Experts of a small language model: 12 layers, 64 experts in each of 12 layers.
Below are experts of layer 2 (counted from 0) of a mixture-of-experts language model. Rows are named router (the router's row for the expert) and show model dimensions 0-191. Each number is 128 + 32 x the weight over its row's rms, rounded and kept within 0 to 255.
Before each expert's rows: "comes after" lists some tokens at least twice as common just before its tokens as in all text. This comes from a sample of Wikipedia text that the model never trained on. Tokens count by the router's weight.

# expert 19
comes after: "1", "2", "–", ",", " in ", ", "
router [112 112 123 114 192  94 106 100 162  89 143 101 120  79 159 137 122 107  81 147 181 148 145 109 135 155 103 149 133 125 197 116 156  76 146 122 142 166 101 151  77  74 192 159 185  90 163 112 102  55 106 146 169 149 135 142 139 102 143 126  86  68 133 124  91 120 117 141 169 124 121 145  96  88  82 103 162 148 155 122 152 148 210 143 131 158 147  90 156  61  77 128 105 103 129 102  91  74 148 150 142 127 114 159 116 109 137  92  86  59 100  96 142 133  87 142 204  93  92 147 101 112 163 117  86 105 168 184 128 149  76 127 151 120 179  96 143 127  89 154 144 135  63 138 159  93 113 191 139  99 132 159  85  68 133 133 170 130 123 153 191 127 173 144 166  87 151 148 159 135 166 113 151 128  97 170 155 160 132 139 119  76 101 108 149  79 116 101  80 116 120 170]

# expert 31
comes after: " |", ")", ".", " |  |", " =", "=="
router [140  59 116 123 120  85 104 137 178  60 104 143 144 135 165 134 116 111  88 147 135 135 161  65 114 155 133  92  67  96 211 118 132  93 107 135 162 173  72 163  90 132 175 106 149 108 183 117  92  95  93 175 162 172  97 177 187 103 149 116 147  68 108  87 138 102  92 176 122 143 105 112  61 111 115 110 202 167 171 149 126 154 157 142 160 135 150  93 132  86  52 143 123 130 125 109 164  89 161 166 157 116 141 162 107  92 143  92 195 106 132  94 174 131 130 127 196 149 113 119 146 105 185 136 113  91 122 165  84 137 162 131  77 128 104 115 134 130  81 184 111 158  87 146 129 143 191 113 146 101 115 138  78 105 116 100 166 142 102 121 148 135 160  69 136  91 152 127 151 112 151 173 139 108 141 126 164  96 110 122 166 102 110 105 162 131 157 105 114 131 107 206]

# expert 57
comes after: "\n", "0", "3", "4", "1", "6"
router [164  88 167 112 187  95 121 120 128 144 136 163 140 134 120 161 114  94 111 115 106 112 111  99  81 101 133 158 137 121 230  96  90 121 134 173  90 129 126  82 136 152 164 124 148 121 136 133 122  72 129 111 169 133 131 117 108  96 106 143  71 120  86 109  32 135 170 177 148 116 126 144 141 115  59  91 124 188 157 134 171 161 151  81 137 170 148 110 155  92 136 135  76  91 181  61  80  97 156 120 136  98  56 144  94 113 147  86 121 145 136  86 167 186 116 138 165  97 103 146 134 101 136 101  82 105 115 155  87 126  93 111 152 125  96 110 119 127 106 171 171 154  45 169 140 147 186 132 109 120 119 133 129 107  64 161 145 159  73 139 161 159 220 114 156 118 101 142 122 172 133 106  79 109 122 129 144 156  70 141 149 104 118 107 142  65  91 135 140 175 124 165]

# expert 25
comes after: " | ", " in ", "| ", " (", ", ", "–"
router [160 111 155 106 177  88 122 112 160  93 134 134 118  87 170 157 115 112 102 142 152 131 144  89 109 181  80 143 140 135 190 112 114  80 164 142 150 169  96 148  70  91 177 147 180  91 127 123  99  58 105 156 154 137 140 137 137 104 137 127 118  68 136  91  65 107 113 140 169 136 106 129  79 127 106  84 179 150 157 141 175 141 177 129 121 162 163 106 187  42  75 117  99 111 149  89  92  78 159 139 138 122  89 162  76 127 127  62  95  91  97  89 147 151  99 131 173  90  79 125 114  97 186 114  90 115 163 180 135 132  92 117 118 120 203 113 123 139  68 153 105 151  71 156 146 100 115 170 133 108 136 152  93  71  89 138 195 136 142 140 169 125 181 137 168  88 135 163 164 161 150 111 139 144  87 149 120 162 133 141 121  92 113  90 138  74 106 119 101 126 100 172]

# expert 46
comes after: "\n", "0", "3", "4", "5", "7"
router [141  96 155 137 175  73  93 117 125 151 148 162 129 128 133 154 120 100  94  99 103 137  91 127  98 132 126 136 125 153 238 122  81 118 127 174 104 124 106 100 130 134 140 139 160  94 131 126 122  68 129 143 149 132 122 150 134  89 138 129  91 136  97 138  48 141 179 162 143 139 109 107 172 133  33 114 134 174 149 138 178 165 155 107 117 184 165  83 127  64 113 117  42  98 182  58  60  96 138 105 141  89  87 118  86 120 141  87 107 157 145  85 162 187 108 145 164  99  80 158 106 106 157  97  93  94 154 157 110 115 107  95 168 137 125 112 100 124  91 159 157 149  52 174 122 146 180 136 107 122 115 135 121 102  68 111 131 118  92 122 135 136 209 114 174 108 119 152 149 170 138 112  95 108  91 116 155 140  82 123 118 110 109 113 156  47 114 147 129 171 112 164]

# expert 44
comes after: "1", "2", " | ", ",", " ", "–"
router [ 91 108 146 144 171  93 118  96 183  94 143 100 135 120 191 120 134 130 103 143 190 180 152 146 130 142  83 169 152  99 186 100 142 124 152 134 140 183  91 175  93  84 193 152 198  93 156  57 152  74 105 137 163 160 126 132 146 128 113 135 169 102 116 106 127 126  98 127 158 157 177 147 148  81  70 134 200 134 134 138 169 117 201 112 107 168 144  93 148  92 134 129 139 130 125  96 137 127 143 154  79 139  72 166 138 124 133  90 149  75 117  78 100 157  92 151 150 116 128 147 117 140 195 120  86 127 127 194 135 152  91 114 216 114 174 123 130 118 105 175 126 144 111 106 138 104 110 181 126 105 119 116 126  89 131 173 200 131  46 147 141 131 169 148 139 115 176  99 205  80 152 101 157 148 100 142 138 184  95 126 118 124  99 103 127  99 101 101  89 127 131 140]

# expert 41
comes after: " |", ")", " |  |", "\n", "===", "=="
router [145  57 146  78 187 130 127 118 135 108 148 102 126 131 171 163 114 105  80 131 165 133 134  87 109 130 120 135 124 139 181 116 167  84 121 160 155 135 126 175  93  98 163 157 209  97 125 129  95  80 134 133 158 179  86 203 157 106 173 116 101 102 113  97 113 116 126 202 166 144 163 114  68 184 136  86 171 144 187 145 130 132 192 109 120 120 164 114 143 102  80 143  93 120 187  83 171  94 178 168 166 119  89 129 107  99 145  53 149 101 163  60 135 128 112 141 197 136 140 131 114  66 163 103  94 136 139 162 111 146 111 155 131 127 121 170 167 169  80 163 105 174  71 131 111 132 169 123 149  95 119 137  74 110 136 102 150 154  76 156 115 114 142  82 114 109 104 123 160  51 135 172 154 117 103 137 119 154 106 119 137 109 105 157 169 113 133 152 152 184 106 154]

# expert 40
comes after: "\n\n", "\n", " |  | C", " worked", "ions", "ations"
router [109 100 136 156 190  77 139 143 150  98 106  97 157 149 130 128 139 108 123 200 181 171  76  99 140 157 133 158  91 184 169 114  95 118 181  91 123 129 152 138 107  65 163 177 187 110 120 105 108  93 128 178 151 115 103 162 137 112 156 149  78 103  89  95  77 112  99 186 102 110 128 140  88 142  74  90 148 147 177 126 176 126 127 139 117 139 139  99 110  95 110 179 152 115 160 154 108 177 136  83 110  98  72 123 114 120 136  91  74 109  88  71 105  92  94 126 173 114 139 110 124 121 117 111  58 111 185 144 134 125  61 129 112 143 173 147 125 167 127 145 129 112  51 114 108 163 118 152  98 167 119 186 126  98 139 147 247 131 145 160 180 162 185 114 137 106 128 147 142 113 136 130 143 154  97 187 156 142 126  84 131 108  95 176 139  88 160 104  92 151 146 124]

# expert 59
comes after: " | ", "–", "| ", " ", ", ", "."
router [139  68 129 124 176 112 112 138 165  59 124  95 108  85 146 144 118 130  88 127 154 130 129 114 111 158 125 163 116 162 197 137 128 127 175 137 148 148  61 110 128 114 182 132 154  86 152  95 115  74 104 175 119 137 110 149 120 133 102 103 115 111 166 114   0 122 119 162 218 161 131 149 107 116 135 116 161 152 146 149 162 131 195 130  97 152 187 110 160  94 110 130 130  85 144  78 122 123 132 160 113  97  92 182  87 132 161  76 109  84 107  80 131 119 144 120 152  97  83  87 106 127 132 128  66 136 104 180 117 125 129  99 113 109 184 108 167 124  77 171 117 142 113 180 161 126 152 178 127 156 175 159 109 118  95 185 209 113 100 172 146 167 164  99 156 135 141 122 111 153 142 103 131 149 105 136 118 152 133  99 126  51 111 109 160  82 145 128 103 151  85 138]

# expert 53
comes after: "\n", "0", "3", "4", "6", "5"
router [120  73 180 138 154  92 133 112 135 138  75 124  77 155 124 164 145 118 116 153 158 151 133 141  94 140 113 182 135 122 192 112 154  95 128 143 113 114 124 154 134 112 150 124 190  78 124 133 135 119 112 127 188 126  99 170 143 102 124 105  79 113 104 152  70 110 186 149 202 133 117 109  96 162 116 101 122 191 125 146 175 160 197 119 124 124 170 117 147 151  92 133 116 133 177 112 114  73 192 138 136 130  64 189 122  90 164  71  94 112 131  54 143 205  91  91 135 131  90 130 151  99 138 135  69  99 138 154 149  99  96 109 155 129 132 129 120 151 103 139 129 174  83 128  98 194 130 138  45 120 101  97 119 119  91 116 190 140  93 173 153 136 180  92 186 138  74 130 119 159 111 118 111 148 124 107 122 135 118 158 123  67  71  94 143  86 100 129 128 198  70 135]

# expert 29
comes after: "\n\n", "==", " |", "===", " ==", "3"
router [126 141 134 163 166 122 176 100 133 101 120 127 163 111 146 145 128  99  90 136 166 119 105  77 171  83 142 170 110 179 177 140 103 100 133  98 162 148 135 149  99 138 133 116 181  79 158 106 113  85 101 123 167 128 119 155 142 137 179  70 132  90 103  74  91  93 142 202 144 131 154  91  92 132 102 150 147 142 154 127 106 109 172 136 128 193 156 134 138  91  70 142 136 124 144  58 159  96 196 105 137 118  69 166  95 151 137 122  78 110 128  84 105 126  94 121 156 103  95 106  95 105 134 150  95 110 164 172 123 102 143 116 152 150 183 106 148 121 107 163 147 123  95 156 158 100 156 125 102 118 146 142 101 125  99 190 201 159 156 179 159 187 226 123 109 143 132 140 173 103 145 123 156 157  64 179 130 108 123 144 119  92  80 128 142  19  90 117  64  98 126 119]

# expert 13
comes after: "1", "2", " | ", "0", "3", "| "
router [132 131 147 108 152 114 122  98 159 101 133 111 114  91 174 131 113  79  97 159 161 148 119  79 132 182  97 162 138 113 180 116 144  94 152 127 130 168  99 127 106  77 148 129 195  78 125 110 121  56 126 140 176 144 135 174 150 124 148 121 124  80 119  74  64 122 104 149 153 126 127 133  99 112 116  87 148 171 187 135 167 146 220 149 141 183 146  99 153  81  83 136  98 147 135 110  92  85 179 172 142 135  90 140 105 132 136  55 104  88  97  98 157 158  90 151 180 108  96 140 111 122 168 133  92 105 168 171 142 129 100 109 146 121 173 115 119 135  72 139 102 155  58 151 162  77 105 188 142 122 155 123  82  67  94 172 187 131 135 168 180 153 174 118 169  71 148 137 158 160 167 116 140 154  86 160 117 183 110 126 133  84  99 105 129  80 109 125  82 143 117 165]

# expert 7
comes after: "1", "2", " | ", " ", ".", ","
router [100  74 162 138 159 105 114 123 176 111 101 114 118 111 157 140 136 127 126 153 150  93 121 105 107 140  97 149 111 120 190 125 129 132 145 166 122 171  93 132 119 129 221 144 188  91 181 110 124  47 107 156 134 149  76 144 116 137  94 165 124 104 174 150  80 113 118 169 195 169 124 104 121 124 132 124 162 162 140 141 159 115 204 153 103 146 164 111 123  85  86  94 137 124 110  81 156 108 155 150  95  98  55 167 140 158 199  96 146  41 136 110 146 117  87 151 130  56 109 127 117 137 141 127  58 110  81 159 115 148 138 107  95  89 200  84 118 139  94 171 125 128 104 144 161 123 126 186 141 131 165 152  84 122 141 161 201 132  70 147 165 123 148 101 167 111 145 115 153 104 102  82 178 185 105 117 145 172  90  92 134  80 128 127 160  74 123 119 118 136 111 161]

# expert 0
comes after: "\n", " =", "\n\n", "6", "30", "29"
router [141 116 144 107 178 103 119 146 138 131 117 150 162 109 121 152 109 118 112 137 127 155 143 116  74 143 105 224 162 141 174 110 114  99 117 152 111 181 127 136 127 139 151 131 195  84 173  90 136  71 143 124 156 146 171 133 152 107 115  87  71  85 121 110 100  80 111 147 148 122 144 151 131 112  86 116 127 166 200 174 173 159 165  96 130 151 166 137 155 101  86 157 138 130 133  85 128 103 111  96 170 122 103 165 122 171 157  72 107 134 174  48 176 167 125  72 131  38 161 144 148 113 134 182 104 130 112 197 120 113 130 115 118 115 149 132 142 130  72 172 161 166  81 175 136 181 151 141 140 127 175 140 123 109 118 184 216 190 112 140 164  98 223 117 121 123 143 129 147 127 112 167 123 108 152 140 104 126  97 131 119  61 125  79 101  81 108  94  98 114 106 118]

# expert 56
comes after: "2", "1", " | ", ", ", "–", " "
router [100 135 173  93 164 119 121 107 154  78 142 121 111  58 191 162 124  99 101 172 139 146 137 116 100 161  95 182 124 141 172 124 128  57 155 142 140 160 104 154  81  95 144 164 183  75 162 106 110  53 119 150 159 163 124 140 104 121 137 112  94 102 138  89  79 111  88 162 176 131 126 106 111 121 108 113 167 154 138 149 156 149 190 128 122 172 146  80 151  49  88  88 102 168 139 112  90  91 167 145 166  97 103 155  95 133 142  81  79  84 103 103 151 150 102 135 186  99 111 121 112 107 160  82  93 110 173 168 123 147  78 133 134 110 182 104 132 126  76 181 106 151  98 153 165  90 149 186 153  90 144 168 105  90 112 165 185 151 129 166 167 144 136 116 157 103 151 175 155 133 140 120 104 165  83 164 105 149 127 132 122  71 110 102 132  73 131 108  79 126  66 174]

# expert 37
comes after: " | ", "–", ", ", " ", "| ", " ("
router [120  79 133 131 168 115 124  98 192  71 121 104 122 106 174 144 143 134 101 149 135 121 117 115 118 152 142 158 123 160 198 143 107 125 143 145 135 142  78 111 107 113 176 140 146 113 135 102  99  62 111 160 128 143 125 146 118 133 118 111 110 102 141 111   0 121 112 146 225 153 126 144 113 126 144 120 162 146 143 154 150 130 209 147 105 147 141 123 150 100  86 123 133 114 140  88 128 115 121 154 136  88 107 193  89 120 153  79 124  73 121  65 137 110 142 129 152  89  98  90 121 115 146 118  25 128 100 182 121 106 124 115 103 106 175 125 152 134  85 179 138 152  92 193 158 125 142 172 124 137 171 158 102 105 105 179 204 121  84 170 137 176 159 101 160 134 131 119 114 155 142 117 136 172 115 148 112 148 120 102 126  57 116  95 158  95 122 136  79 162  69 148]

# expert 27
comes after: " |", ")", " |  |", ".", " |  |  |", "==="
router [152  57 112 108 141 133 116  89 161  48 137 119 124 133 185 176 145 141  52 125 137 129 129  86  81 183 105 115 112 109 209  75 148 107 142 177 178 153  92 170  96  97 139 111 165 128 131 122 125 102 123 173 161 101 127 172 106  96 141 126 121 111 120  95  90 125 115 184 144 154 104 104  83 133 107  97 195 127 139 122  98 150 180 138  93 118 173  96 139  66  66 133 171 155 130 109 154  67 114 171 152 128 122 141  91 130 139  78 180 103 116  77 158 136  91 171 180 143 129 151 129 111 188 128  86 107 164 155 115 101 124 199  95 143 158 138 160 139  75 149 146 140  54 117 151 109 204 162 135  83 151 134  70 124  90 106 165 115 105 162 137 154 167  75 135 106 150 140 145 119 135 167 119 101 140 123 115 144 156 155 141  88 109 119 143 109 137 136  53 127  87 171]

# expert 18
comes after: ".", " | ", " =", "| ", " |", ", "
router [102 123 139 121 143  67  95 112 136  51 127 175  91 124 199 137 163  88 108 176 134 150 118 134 138 160 122 178 102  92 176 170 153  91 152 113 147 183  89 135 123 111 158 123 211  93 140  95  92  77  78 141 161 171 131 139 178 142 139 125 113  73 130 116 115  94  77 109 150 126 111 111  84 111 160 107 182 162 197 143 195 176 168 149 148 177 151 114 137  82  82 150  58  87 140 134 110 103 129 100 112 115 127 163  58 134 144 104 106 118 118 109 140 156 150 100 157 130 115 113  97 132 123 132  89 129 122 200 145 134 100  78  85 147 111 153 164 116  88 175 106 161  81 177 140 141 136 176 160 104 134 126 114 108 147 107 180 142 123 122 183 119 160 112 158  74 150 144 184 144 187 127 136 165  93 142 166  95 144 106 143 125  92  91 165  66 164 131 135 114 130 189]